Weights of a small mixture-of-experts language model, trained from scratch on English Wikipedia: width 160.
Below are experts of layer 5 (counted from 0) of a mixture-of-experts language model. Rows are named router (the router's row for the expert), up (a neuron's input weights, with its number), down (a neuron's output weights, with its number) and show model dimensions 0-159. Each number is 500 + 50 x the weight over its row's rms, rounded and kept within 0 to 999. Numbers have three digits each.
After each expert's rows: "mostly gets" lists some tokens that are sent to it at least half of the time. This comes from a sample of Wikipedia text that the model never trained on.

# expert 77
router:478484513433400505527556481546506570577548484430484519562587455457503417450428505444534444599545559454505460402527543486483504548633508414511525507393568428502415549560563482522469483531541424490460514459533553436578478482534512527491515631438526481460467491525522511532518511497534454469515403497579502590463492536579537432449559511523517453439541559534449570458447526528507442431549479464544568439455583519492449419516496506386524416519469576509568479465527438504570520471524460
up0:516571568496430525466569450554491571543505526436515465498529505496452487551470509491487519555514587446559473380442531556443434531521494504463500503485478550495475461574479529414537531405538485503554458480591512462556582428529561536444454521516597452529463516559544526472566512494450538449551548399542464600438420463487506446562520464518449491571488467554508474529555468561471468501473489507520434421435491540497431532494509443397495403485423502465511580465604386554534405596607437
down0:536513473524483483540332570491515485561473551586531525504521418507488480519331514507473494457540519531470509460527560410507493436451502403565550564523574413538517444559507484528495507518482397449493519518494490498547429446481481441599531532463451564451482459633509451491496541457466450578507504450467562517508598570439469535447553487612436530480589432446519442525429461494468502466545534466548494503515462551539538512524415508602492535519593521412473409506533506427538543512475523
mostly gets: " in", "up", "In", "ur", " ad", " across"

# expert 5
router:453478479544349419426570505463574528508487490490535489471517433547522572480482522529485489456564515515511556454522502489445458590508567429486494520446485467504422527509450465564430518529540468490515550574536557546502495398541572595518506511473594477550514519501426510481570585483433472411444477517553483543476467516441422534495573570512543520529618540618525575540514627550564522401475475468468440516457517541492404485449515504488509499409463537563584562515537411433476487461455587
up6:585491567561445503511493493500549522512551490514589520492562544464509460448413475552571491413520534537515518543507485494429515492453507454443565539452606526456468546440524481567446493545456488511406578618521483509502562473568616511506508369480513436428566602481529464462478580485535475477486450535520436530471454562598508478536474536518539365495558500497536513470486495534519485584428481524437518459498479516524379430492415482536601469468514567430436540449463468560411581421515472
down6:527507597534455408368584436480472545551452506496514573556375477525520539502582580460487489505594469497588420513458520497506552438508523454458465478477546529457501529467536431469581513461462521542503492485604493450481526470538489553436556397477564551513412499586383430427499398472531483464526527535424492557541571540546525483475544453503498457459546473541567521470434481497547506473425506498512605520466465497513509570471551515474577473396505444585457513542476535532362488484528551
mostly gets: " Arizona", " Alex", " Carolina", " Victoria", " Rome", "outheast"

# expert 14
router:506437478492482536479509545606472608606516470521620425443515591482558533432433537545483454470560500516536558491592557402548457501494532498544462511428562448525426574471477404528413445489506497435444524561520543523520558473558519481520523489556484438486550431493532473424578524454416429458507462475568505466420479502421562406394527500471522478476560543520516526496456491601517617468534510483445499440549510459469614527517590478422512457497489498559463483509544420484505555460429490
up3:484505443437483478521448560566424388501579509543576504479609559479492404493389588486508513535514442481558506486486536497504520533523496538515522551376486441528458496479519573469472481478510515461470543502517646500517579493466507512439501574512508462604579538484419382526575492488473420518479566561515556487451518390508468462503607598457536491494458496472542535605464474520415478467448560482508502460522428444545497473547490510510500436519506554612437568523559504542457380495490544
down3:544563627492535584507504410574504519475508567457496461514542497534491558529570538530507437511430551427467523440495462480408429509448569539580526449542476474480475508564544435446485489478593436447515492555423535579539457507501505486469551517487508484520564596432494522517561514482425575493433521506437501548519544536469485546505491494572431434615385575443574458535444559419420476457436539468461539438447443592444428520406513494537543461493492434536469417490540501530589451452429518
mostly gets: " a", " an", " A", " first", " one", " this"

# expert 76
router:450514430462506468557538543497606550544422525472499433520541424546454475491484561506531512424524568551524559481544525575481422492489526527490484516448455439449480654539505476623451463509593458404461520553498549493513445468498567465553525496471541422580510427513516490496584486497469504352490473543572546529458421497451472455423550469488484458499606484484442592489550526576523563442515405496558592406463473533555509482444563503460567504454474499482495488549518471432488456485449616
up0:500485469508440595459486467530465569502467522442558484536531469543485479488498519554456465515509413432490578557461475564418445528506534477483553529427452479485529577545488615483499398499498503456524491544510509461564495584479495533583404541478526515593491451540594471462563521409452530521459492510508573566508547509504500393610518503539485451493476382495462623501607538589519575450463496454437582454605535497443456481492503574526460514596510536501498401539514550515507510363481551
down0:503546585551481468535497453394497530400535500516480498477417494512506541507463465464454546569424432537462481555573447509557504488573431457538484480440543519522536564517477537476470472456551536505468516478404540439460456508506526506488520440552492525518453449577489603540464561542560490568567526502518528472502499468562521425485475472527474609534521489560531420403472453523486520473481512674531400577438597487552583477546365479442483493484531407553416578558426454544501447437449445
mostly gets: "elve", "teen", "err", "bon", " twenty"

# expert 22
router:560525477522478474510494536500548575584545496476556531493581446453467525468459502489535503530519575427596451438593552443526479553571525416473559519444490440492411524533604404548477481499601377503499472480590521476513408416495550455447464504404429399503534527523520507490505581510418463474408394453506468500464561509459524443479530518524511464512509530492504628472528501549454524448471446474402523454526510599446529517473590479475560501565548533490556562444561489455607462514515475
up5:421462534448439531447547429458479434499544490526583487442511416520505534457466577575499515458420499478457493418441532555430460397444552475490537578537524490454459491488577482524463521466450504559510550470514497556595447511548550435463468542536492494477538502585513454515439443482450499490506556567440548550466555544594447533483550465530497567535534428494426491511475535512435544427359551421554592498587590481508499543551598533403462456445486526539581592558478472474499595479544574
down5:499522530464524493488428474492487544549506408475581538495420490482502576475459501495474456543416502532469507533499459550539522487450444445588504503477525380516513504544492597448609425542503440432530462476592509432528512400617451486434543484477472590493561493495570547528528578514492556330532504595570541468468501526474574464501479565527452491590509569496456512475477491487473576471438499448518541408386530508469531500556566447556539477528417571559407518544437428553497526464487465
mostly gets: " of", " on", " in", " throughout", " across", " Of"

# expert 67
router:470643539502504475474462509556549557503489501518589487515559488573462480421440563425438498441523543556481576469476535479569408499473473539541526485402430437526420614492535479599530504469599511456427551519512532522537546527492501499555488440450506425502492526556518509531556553447476400365500406492624519481481471466533505502446526482556510446386515464555469595461495498540454486403542453447552452501518472549490456455488486461426472431468456581493504547556610468464523451482537551
up0:487480473524508517529491454458464506550436606470489551499546460550444524540492543489544427350579436447483529435443490470459599473470497451530477494503600460498433531371582525445486544564458541446460454461514524465474523443503514431462427549446523517541468534482493486436561461478521474469475583444545544537579540432498511432505581537487596466519384511477610525402499527553586562511473472491507546624528523553501525485563539546471436507449430415527532489533445486555539632517508528
down0:562527425483540446490522648433514520434479504494417470575468485537423453486552510499539533549360421508510530502517464511562473474558480523493466439508511497474483500487538552490473521454519501531545419441486453458453503466478391571494469526429507573446514476487602491517438438520632421476436465471460511566473462449602367587544544496463436459462557596543578539536549535491493510536452540642488511476414540460549505457463515544454517432463449521540444520511583502495587473482491536
mostly gets: "4", "7", "5", "3", "8", " century"

# expert 113
router:506513493479469427489548478528497458507577459459551517507501463500457554535419535483525467566536520541548537492591608520496346528567556465535545478441515366476413502449421450542442489516585484483507587551545592530578460474517590535449467532478605544525511481463448478459538598505494444430429465443586462478438436419471493474449599555548516543549503496511532570485535524523522481440579463498488535448513421519472519462472498416448500468471444538567544454518600491416487486556549603
up0:434505444500451561525552435483476495527486500493470505554545567392543445513459539426521485559392488515544468579570629458538439525455460570489437517459543443478469474531474515520528591543517541472431554651488538434506587472516473380500505472453454536530450577519478381402490559520555503457507511471540594518506513463466460444547552499448494513506456512579555528443552470496396554439549490437546477433536516536435543493459510555484533405526423490528544500517476456462452567443622519
down0:562515478416433430518491519535516561526436493439523544473482505445469588458466402534525593559516358488602491487561514463496441567534586460499521502497449536458444449592478513491500412340487491582544476504557478485518516526472568495612459584471558480424501498522540556442496414461550457617459476494509506451510535577501487507474544515471516460568408545480453474567497557551485446482398583546532536462485519458518472537523486535466390501544483575509442442486549518496470486566486600
mostly gets: "ova", "ona", "ka", "ko", "da", "stein"

# expert 55
router:481577484494431468493544479559488508580528476539516489524547452565552536510417599501540450488529557509427443425581538492578436508531515492494415485506456432504413489506566463530462447560637516402445555541550551480535450440486493608471494582468508482588489589401541421546525574424476420401400548443624468484507510478531498523458501538573530431519537540562478582526548522531473465485482465467440507466505446496497550437486573436466452586494460530442584483528578482484502465510522490
up5:472502561506466465500496529479502508419512492582582572553481477502544472552480534491572529509539510495493542548569481408431443464528522444529493533436578460479482537535551402501481467407483497568419383462566557479565401469573481568489511574533545452590523492614482455480405596450547479427480455431540501525415522519429517436482573514480539480437454528497475546492525578473484499453554502464448510473404584400436450445458547469564548478585469496546545538540441445434566565555436494
down5:482578471441455489493466509542426485449432538541584503480544493569534467506473487485632453522523383442560489507499535543363513516455515502535544645565417549573517526533435480492468501522442522403566472492524494496501554471552523548473462517513409460538500524580539519507548497521444551494516547545508531534420578563472370406569560496456489482433507536498500478490484544518457412465518547506463604498541535429498478466443412461447437457575583510429363539504487518488502516551434547
mostly gets: "shire", " California", " FC", " Sweden", " UC", " Paris"

# expert 89
router:444481470441417565544489471545493482595528458578510479505556412484480475455383490517468539474575518460457434518525539505500462475551533514544474463512525384476424552474574494471543461537593534396453504480529549576510413425529481526479532525439478511507503466449538462555571530408509519434460494533574531506494527474533514550431541629545476425592513514589490562546548500555530546407495477502524536509508519499491465507396600445444456565498398548539530550620598442481493487432558573
up0:558568482487464509518621484528522706514457568525537469486529600511452419442490464586541486558647476603504511432574465500430487448532432447498507556519418521492490591416478388486491473498446542512586535539533540584502527539494516550490586519485540555493459470574488517430474527418458446453485417476530525464475541529491534496501493510445581489505602506493511590544508568467496402429519493461518526502521488525432499489490496523526455511573493518446585469477430505519472478467540411
down0:561560448518477547479485405533409515471473503567447459451495392397442530529455549455440491485468554544481448477488488491462466500453486493527584461516465571481592470585436455561505458401393570514466513480482461473453509662548467523491499500514470588489474595522422501560583528602551528635454537571520571515509429537503475477505491528569544500592510527500551486539388502491442474531453445509474577396432475546510503427531477528457489471542480483440518534563531457513554519455481562
mostly gets: ".,", "},", "tt", ",", " ft", "western"

# expert 127
router:578616441549486476466558516585435533497538511539544424556589415596466540503387492591421392410541517446566437500538508485505461549532468502547515465506484492522509534468511582530492475541567455469499410522547498469544549413478571521523504569460565462595527536495453420514487522500442473472492415460598464469453542418518541445458544620586569420527543480563468513467515574550490512538553430519508525542551419597451499489459538478506556508484418501459506483554534456539552459456538509
up0:532512547477461544578512493438523468487560583450451411446485464538402427466570566598549435515503501521488439514388554488590446516498553463556475523385539471459414513528461509475536571503510465569491463509475496526573451475467467408458556458472531429485494519500524541515550554559445558516515419496503488499472450529541503527489539506462463487426583516512398573418469553547457579490456478410425577528486528512507468461512590569535636492531450470442453467598488562546452488522619571
down0:560588441509519511490474380487534475500403527557523529536457397507542434511514506467549506459495434503469477539523530481448502487464501479484546500545585487481533498556538483520468444496463451452480615484564522538434573523526597487520475539533433496514378532458439439523469466467473419615500510497497420473526548425505523521583514490530558546488498440512616448532437385499535456525637533475540571620542424504520488503412549517499467525480520482566456542447442493550628462561469392
mostly gets: ");", "\";", "\":", "',", ".\"", "\"."

# expert 19
router:448564487532443562511480520495604533597506500462551494520604526490503511478483520484556417506539564545564573483526461442504464530561492333527489533470496479483407594494473558551404462547569496451458520511500463496574535476505537502478527495542578479554577508463474481470536595522483493431500401487550560518435521445500497479491600560485542512536533519619537582490597636509503498514473416570414529532509476573464494490451494471453564507474390556475495542530469403449396533488539537
up7:543426505500487505530522507488484523402561468448522515449587491619559474406468560433487441558502398502507513556483479445440466556566559461536620460507461515477563524551529564558489505452523454484432555416561567482509448548493575428447495443482496453573507518565460448459501506498508559544447466402464522403503456529570555642431479408469461465518528482465390508497467535513512498470511451489529522473608464442503527459461519489506489635536476510566515365562529452512479492512565548
down7:552524523434500526440517555552501471511567529422459484524546530474450509512559381532559575497530570479582475429445420463466526413470555499406448504450525453512396578483495467415430508544632486440509539604572499481477480471413454559514434550475438526519547496454475476512487586482487474449531565537480520525553563508450494539626470520637566414458453516534582568537591469533492423536565471510451452441465476493471548492505466470505516448536455510404580509512515449514518432484442485
mostly gets: "\n", "=", " Location", " List", " Genus"

# expert 111
router:553502449576400470462444494568493633594486482538519410501574416448504541482516492559478539408563496483554506421540467486499466418551564399452546509549530482548423695425562492516540431563471432492409493524545521465488561471508508544566501536504487460611490558464464434442510548404569516415536473508553447519483501494510465427505542509529519466480538543561492544457534499495560523455421482484463511448529524439529454533505517488497508540551512511479562533551546429561428561401498535
up0:477508492464458489476567511551433577580445553466486498464511431442453543463572501491547576450463551498560477517510526490449431457523509463491461520521547567514473500509446584592520559441546445454560624558464539433508451492513500452524573522447473562521495548428546416488434514476509534494429450482448454536555479676380471391420494564560534506543443448505491542469524513606617427477485472456532506445427491485533571491395549447532501449465523445475452525428574485539475476485432492
down0:541461465531533496501551545573501437499512370449515519525479447527480593451438502469591475444537549524551489513473565593509478482480532588500482487552455425462619437420504450522419524438521537497535432537586520512551448495544517490640513486508501471460403530468550543500486598488504466565417480532649455503482553519404472519548447490598445524547491434444499413458441492525475533545556449548508536401525523479491526519433519490497446564488338475539529503575472563473479498493508489
mostly gets: " Am", " Ag", " Em", " Ad", " Mor", " Ab"

# expert 87
router:495500511508449480546503522550513604558463398483602453554612529544520511501413534541508439444494482574541542545485581421502401515507522461471536487395531499553498624538498467531478440525492461547460557578478547573547588496482478500464432513517552343520515514518567494439562546397477439445485508442564518458470563490449522490437516507468509476470531550566513547426455533590570524384554491482473529484563417517543549458435533498447513516501488494475492539601489379485542470436529546
up0:484563479487498489434467391578555498557470671490541511451578518434499504486513546467510359468479490472569483533431475466519507543521471467498490472499454485465450434506490591480488447442498547487497505552520471465494506462483451633418547514508498457512640537481499467507549506483414531500487493542539499478418474452491497451443584515456525446532510457523407524532446612503534566509433556542428398437479564596500514577467523464500541540460421503491432463524622454592503414491551561
down0:451444454446529476505576525575421666433483466457401540502458478508424564582472554449507515468468479515597448393547469460602458489570487428520468482543459547527498435516444454602496488511495461620504526496414469551437525440551490542515523517441451573554524545501497440496490402436481479531514510523534422504489519429490444506630384436584461493522491502507495441445560527552511516473567576490501403530530416513473552545520548578530503558514503539397514526483473528510522486505494503
mostly gets: " V", " v", " al", " a", "′", " fr"

# expert 57
router:576531475532527481532520467511527527474519508461598485487600465475512460411431456549478468459545494507582456446542491476502449481581484441513503538441583446505498661522516485568495519484542472411493435548530458502538467465481660536488476429476567390543543512590485415522518422515451499390473452508589491549487512482561498509435535550491498528439430536589431588450490526456465423454445557506462523484526582541458520479486437404464545541483496543526489543564513378541491594456543511
up3:538498448466515506522547614449554526527615527457532535412579520417512480447463565550499541399585467523519567555469536451579480532545508400451431510507614488521478538550537505537469517487512385432585497577498552548507519546555464540489546461516559561557535554509409500485470466500433533468383545494531606441432598503423543481454498535419532513432433550521517544521510522522490509552538445464453434521516408558492477434455542458492441443498519512509570522514546411538383489496518480
down3:560522517569466453477468505430589551482464464545514375432522478518456504407416562476483454548488475456471528538502501501487547463532496514505553516537573491512505482611455553496508518513423510504545535528501557458443464511453482512605507455522428631527537474471524471528423420591498495462488493485439460522540536473568561433495447559474563485513370533472580528629472463516486382529484552579530516411542543558506434478476551484514424550531431518480604549534456537441417479457433377
mostly gets: "econd", "ugar", "earch", "utt", "urd", " heav"

# expert 58
router:539497514474481411537579513523456504511479469444560471480580469539437503482414522549553447454486542511510529498533581520569409526535548490537591480499478403558440503417408499554446457501597491498474512536572593530551517433581561510521468568463534522524586535467517481436474560524466446419382483454616486474369418376503486488526567543531502499515579572559528546519527556530543475512543469509479553462464404532501500496515440402552503442506413511504536426464564473453556499541526575
up7:580527406508501560426503514401482616564430494423505475469449511477525555527542544492422527524502640472497456528583563539516359548496450509513583567566518506466504490462455495509535527600609522491525475542555546455593435467537576483491434450410565519514499511576530438482489470505432401468403516566602537542477464414513577510509584534486460543502503399485550543524523443517467529514493453539476453562529581530467518538542484472501523499460501562490437534515514536488456476421581462
down7:549494541469499417521536513489536450550461544486532422517588463434484465474480425526573558475470418509441435471464595436557536491411558512495574528483435453471457506518489531416508481533454547439514532509501389683457575480572498473511504476484481424479474486496531457547532493563460522532579511495527487483519543442472480497572449391458530517505506611551460519407546432414497485610449460421546540501504514538542554421378532589516620487453486568532511513530570450494543509525500474
mostly gets: " Thomas", " Angeles", " Charles", " Joe", "ova", "isa"

# expert 91
router:443495528583462511522583504505463569471606391495568423487617544520526556485397504540431415451531604471498435429536568485543515526582503423484548521513415528488489505506509520614430490501512512499499504474497530495556525512483540535528536565394474387575493584498514414507491543377492484434513487502630470515482445486497573522405607540451459488432593520561515554452469507508506484476511447469527461476546427532523508489499530479482535465547497534475498494536581495444408571539496594
up0:441526571518495537480494498436557472464516533496552403524582384495438426543430528456554528514511472518574567522482489603539429548475548423482532417475441475556390530513484545524604513453490490476394581462585465544495486480447494484481513523468480440539441443534455534407473569529490516528437559482460408491484539524542467562507505520456482533496430485576586503586501459537544479439467490426448485418541400583587515506536489552492534497470475493541372584546550464496490482547577388
down0:498520545456559538464470501452497545445471497483544481525538455447555447508577538524531484548590456523440491540560483542451388555434444482463450456516526553503422572488551434416616451460445472478417477564542480550476477501512479478502469435430472555403525572458487583444521435490512512481442534539568609651396444431534463532502505614522454505484469500554525523616505519580577469512502496518449481510518604406471441499497440431506487580482529556577438470470547477563528452510499520
mostly gets: "\")", " According", " During", "On", " While", "During"

# expert 44
router:551578459487404540442490536524525513599534472481559514543611429504523537453460456494461390471553508589562584513566489486489515554522488385596468538520553477476448554462465481492415537526522503518447474546451520470559516473515560582428510577486572447559544479480527439422540526464482454425474418526538513524458533448498529500454554517531565534524549549528519579479532630483483533439457469499381436564478519519431528507508488448459554531500400527465493579605510432469395552410481544
up0:549589484496433548508562442492422491528503471488543505501449441507535458447509527513560556414540490490487552515456536513473421527502447424446529358474571478557616525449489508490520515414502480470573570547494506471610523432510490408445577526486601396447443536477461523527464451476510500508502472524588465576453507573500419461505539430545546373532564581565426510490485461497547439495541600428512570515488574524493541451401529581460561474503536502586466493600537509529512478461501532
down0:484563519487449487458503449421503509508430475440582498466387572571516613535549564550516528584593527455458453503404513517501363540538462550480527500434528457551473498500533633537467540593487449483445523536449467457489546420428559584495519493491594480646548516459540499481465529458515488474478459483497455513466529533505478438497491453428512534534538419550423521487504573571466515519464481426414440506492533467465491497534556521394492501438414457565472488542471435620435523509556517
mostly gets: " ===", " ==", " ====", ")===", "\n", " details"

# expert 84
router:588513537567499486515573498556548532563540468498511385522475397488527451451457504524469488448497496554538460487555491494541494475533585406535576555497526473467436726520552467524468476509431515401463457573550544529545527454529513559461397551538609420581544528478485460463494546466446453428496536464522424513399455433558457446491515476532485484521546528522540575453529542541493527452464470491514529385537504525581493503425583446556471457514518506468547481473534484488386547457480534
up0:588465553451541477488492508526450414407509464441491599559506476660488481426494479455537500475448590526464421459511372478459483498540602545545493499508499475484513535502494398509388600499489528494472490545543482541571512421475435546571505493466577418565519497534570492559497464552438530464448549446458554492527511505568492545482516558528473571534485473411500479453509462409526500510454448447498561480409417538407442511597430483522444565476385536466479477477502532463539581479499556
down0:480564406485441497472536514457463520510537550568460493449478525484534395522538505486480540481568459537427499540441541482487580567540507538552600609467473528515456528412462414450540511451417500439443495459488484417556552583508472472473513460542482552482480499529510523417537542528448508597534498476514554479482492457367510450622466542397475529489484550566409635531499537562459464460421468398549386480592507588534523510462507498527569528496555508476479626471553514458491483512486470
mostly gets: " Ar", " Cal", " Se", " Mor", " Sy", " Mal"

# expert 95
router:467522528572401506569563527524479521586560514520540508535572412455446475452418578580485446530529472504581514501553520476499502460504516491556513463530482398435471606544573430485544570551523458413469496555560535563481453428442549467420491459461476400474474546402468470498446487507512517435434513403613483500519530458492542454383504535468498530517491495539519510459551652551486482530570478468521522475476506552546478506478514506502413442448436533461482594545612440392451492517518544
up0:516432597437459531516425549531459508592442535520628463541512507516545470557528499528523438475594434426572440478451553501477471497503412549483479492417528486508458510488603453472505490504535494471414522548639510520430510376542500516449501543409449420581461492461547420553531496532436490508434457467488420481490511429494444561450475473479460570509480550500591502487513587541534470529478502501403507481619594501459502482473435488546504530591460533550531453618538419472513541486451539
down0:511489481521491528512484550414479516441498517548554474536472513482473483521428507541411601516497468523502453482422489545473491591464514429494521520527516484406494543531492536473489546508366490540523488439584491559546385484574556430494481591500570578530434559466484526417420561554524499553520514550476505505500587412530576552551406570414471534503522495433519563524579523548417433468436515438477576490463485528502474509471503537416532463455449525407387411481499517497604465557603412
mostly gets: "st", " de", "St", " des", " und", " Las"

# expert 12
router:592530431490511485521525503574478457546474588552561427461622434573569455547493497451509460460599484469612485406514594483471454509522535476539462544426585469504477521466547520533465481550547449446474468548506489544471556520447526483486426502515560398449473551491454482450497542517493516463432382448620553514535486427578481482417539583488520443502527478597466672413576520535520460506534474512449522532550500506584478554444587466487469477411475476485457539519528483487509447497542490
up0:497414542462442540508506507453399502561617474461521462474524500544539451508496453501556492416486469519537507411507557460521482455574482388486518439374548551476535540481541534570479474539500559521483434488537463495438581556513575552536499520536498418515422546459429437522522552580532462475391456429540485531415550484519476493506574485518524427486498516651449604550587583526465484450501527493469514459566611558434479456435507466532472468529468498451529546612510408499444506440550505
down0:548512504510456605523584543470470468322569471462485477521472535536527489504598470494514447499451443449561473483461563487558490484537415496458502459492552541558572518511467548508563473553479553465456571421547562509491491459448513558500464455501493610483445497469521523465490466487560445566431544491564507413423469442482505571517515421518516431434524555500562521406505492431530448536583479531480520586471591472452467483569466579443466448510322531469569508518521494577583473441416501
mostly gets: "/", " or", " &", " /", "Species", " Genus"

# expert 32
router:553551469465494501510584554621496532557527482485528470482587443536443533512361498560531497473640585412545409479551510522518451492532465484494459444489526427509468528501492458511443472522551478447467506522586551487608498472454542560499469532460583439514494517470449501496485548468398508450472422517626512489528414530485504539465543586475515450449556525505579627519483547519547524533486471479411571409479482541440510516505572390523488459496428548445599457560521508561507455432560494
up6:419495523482501508530506543546404541551459522476530542459502479559474559535462494530529490446499534547545484424654497527535448556511465477497511552455540488506503479454507466500453559474456449492443580513529473538476604488382513460516472474497552418450515639522508450459572562479365515518441456529554526482431552523551437436427593552438480525474540549455531499437520563505488610498415489462493600559540494637519388526521444450505552481508557513527520443511528486468550438465604580
down6:538420441482555503449511527560495511474517521510468493571546519491517494438496470527518482506483551499555544507432497554478535479476480468513509466607503471434466444323483501485513569493502485496438587603525443546475462424452435446475434383508550572511480513488539578422451532497427530464503601436461536501479504408509445555588554509561476592520449525580514562417512560405527486508640572451510514453459514515484459495458494527424504502529567499465514361456498597533497512473387523
mostly gets: "),", " &", " /", "hr"

# expert 28
router:496584482568478494535552490486515521559554483584498438513629543493540492478472579531489434434614538552562603394467456495556429511552453429521503496527453411503478546415480544567482503496550426381542474611487619514556494462526581471455441530520509534495546545483427501530474494517435522435528485436538440562460476542473454444413497537549552482536505465543430575480492572493554537482515402456432542525552566526503467490493439429447496503581438509471474512511505426451387505454539552
up1:546444487455361516585444479535542478465462456497517526429458510556533425471485455450592503494504540550550558464478480508583472492581564455532571464399489526528550490469486527485547465460450433474425534495566582511516541554495551513431580476537581392504536519512568491503410597510450501483554487432493559484406492469380494525398466450501508533466489531520476584433572489515450468443516607522484507535524438469415485510509579518463474533469475518376549480592497502590534504565586569
down1:544542541540589472353554468560525466469481553422459441469456540468458526482544492467431554474511533519514503483508472615534464508497481431575484478483536471506445485581403512534426513527545434616412606545508487545475493496500432467505475425513550507407524506533437542485494557581487537470501485558548416465436500579460510613622486529462499524503535480588509548470564518539515453510502475430518500522521540439474519525382461467517529321483448434556534555464575468516467555520521453
mostly gets: " there", " There", " Apps", "History", "Species", " details"

# expert 70
router:485495432562471420457484578563542484581549443449520443497628478465474543480428477493426434502536598457529521484452554537436485528531500430532535563456509520424431640479511478553411510585578415428481532494559599495559439466470550558481479461413548475544571519521499461475465457532512402427524477550565563499502515489449457546445495515515455463458480568518449560454511567550542502474490499521535449520540545598457495465474604413438477512461437471585571493551601478512520518448506563
up0:455482504448534506458524601513521525570575477470472526469509523433448468394454533467460475468579502428518495480562557508559483502538424473444530471481502576517532569601499570501383445499507383457495513461451497574603484468459537511529522454518415463432553525573496521544525451460605541414516486507598465534451409525521429431540520471559437532484481573530568547517460458496497593505425509451544549467472439554491416463439493542444409513533460494462574444507552566563426535375477484
down0:510419521538517366588492409481459494476521464585378502503493511512587533613573526542511436548555464500461353421484606508565458513528455582433480496454468484570574477567472475546587492520473501530520512512476463490506589551526411506516496497521510566546534487485616416538554488541538529551511447460450518490493455467445522537512429542464426535501519487522414502494486532505486492448512389490573389516456504461410488504511497409460505533468543539521564541442457566442455607471518517
mostly gets: "rac", "c", "cl", " prem", "iar", "rem"

# expert 49
router:564502433520470483422532480564517574529510448535577457536512450564434508494446570479463496477615601541467475519571505425495425502480467467443533513555550412555506573444464463530424482539483449487450446534530464544565474502610507432553412566449563469515533518519509503469514567420533464383401456508539488478476479475550535543446481516488520565520557437559539613561497628580462500477524479520551510487477489596493435603434521465503477420509392454468444555506518448515507448497536592
up0:458488524522513481527542583540472566561514550440523525537540434516415531515433543464526502511523539502516452470412438442439447543455556431448502526550532453503460537499453474516472421482492513538596494533533440489557488497538574454500490594486441513434520635426437454337529456476455438499447416575565458483456440556536548499489541440518582578450555573446515478524482600463442488488430477397479454435466558575493456475457583514511557440535439594476543523516486595463488502442504572
down0:553529441467476491465416479491485511500491542490516496506466603589531412413644545445423515521472508571519403518514413503473474430508403460431466536528464457497499508566533494421573483482476499488498485435560449481506576476509467521476481443546464566542499583589585588586494573512513375521429485537456566519516544436528504505582467516500425485434372470523503454515502539496500517539472589567525553507485486629571434485447406508483521404468551524451527543518476524443483472581509527
mostly gets: " Day", " Kong", "ye", " Show", " JPN", " Sky"

# expert 7
router:569508476485412467541504502504459549565544471477540459549510547537519516505382503456567520450552647531500561476576555450519363505546517519474627481455495453568497596473530460551509476482575498461545528491513501596515482475524505536410508432443543543480479557479483413476449574463488484374499454509609455448438492474501481517381590540479450477530532463552502489441557530540469492467495381487461477419547509552506556523497482409471535535442376518529586485571493484486524488446532446
up0:505525443404492480423482584557531531496368471425482426545516521541459484455493606482610409536546547492525484447524510526485479455425482601503449493555580492515518498492484557485537502574565431526456479575498562563517411482591471487466508529456492477538567366467541504555449508465469445472515492525497550547473427497477438562460475462465398534569550496489475541493562532507549467484532448547482644448544495450446493571499519436452508500581409583464579509479573520511514621548493549
down0:591474568515407553560482535456477524532483498490544582538490489558503535557513493419502533493491533453550458462511467482442500599454500554534500536514534472440406423507496353471552449534424440423480569465507480487487551431576511455490525527511555525527546502511464510455481518430435565561477479539537444602490447502486508434572531527489497419529376554491528521456454485417432573526568545492522502566592401445521501536562498440571515498588522458467465559556374356456497508452538461
mostly gets: "i", " I", " II", "I", " you", " III"

# expert 29
router:494512502560434529479495515511546566560580373511603452483579441530472490483476560613502474495522543480552456508496490449522430447567548418493532494571534505502493529376493553627479487477585514451465556483522502565516569389461490499498431545395488460521533487508468468525550498532492477472475425538584496438447444446474444534422515556508553446518555403557454530495521527545499520426573545467462480478561570562523439468489539379421524516493544535470569496580592457506493532558555606
up0:436508509539468553493512595506460552579453546469624358515492429472511429598504504445578529501528568524456524462470461459461529486505455420488468533554423490445431480480478530515479538578466475421503576476437541508613471394522446528488462566439535459459607385480509515478538445534547450468453519527440478563480531468597461461478503527527496475512483541514476543512542526561549485485511412470521499526563582569528547540562486373521572484556532464551516448505550529521445435466556639
down0:465577514469424496461467493494346456456535508480544544461511543473469515495488458493477497482511549524572505454515427532472442464452556615552513519404533450515490498471508477513561419475550545495465632438516477480584497455430426541433440530426542544502584466508576486502485460436457526504495618479444560504494481445451594572448534534491428513563521537556640532578498484493379551483546470427466538433446535461467507514511539608509516501551377580528458438485463461480559530470474525
mostly gets: " that", " which", " when", " where", " because", " until"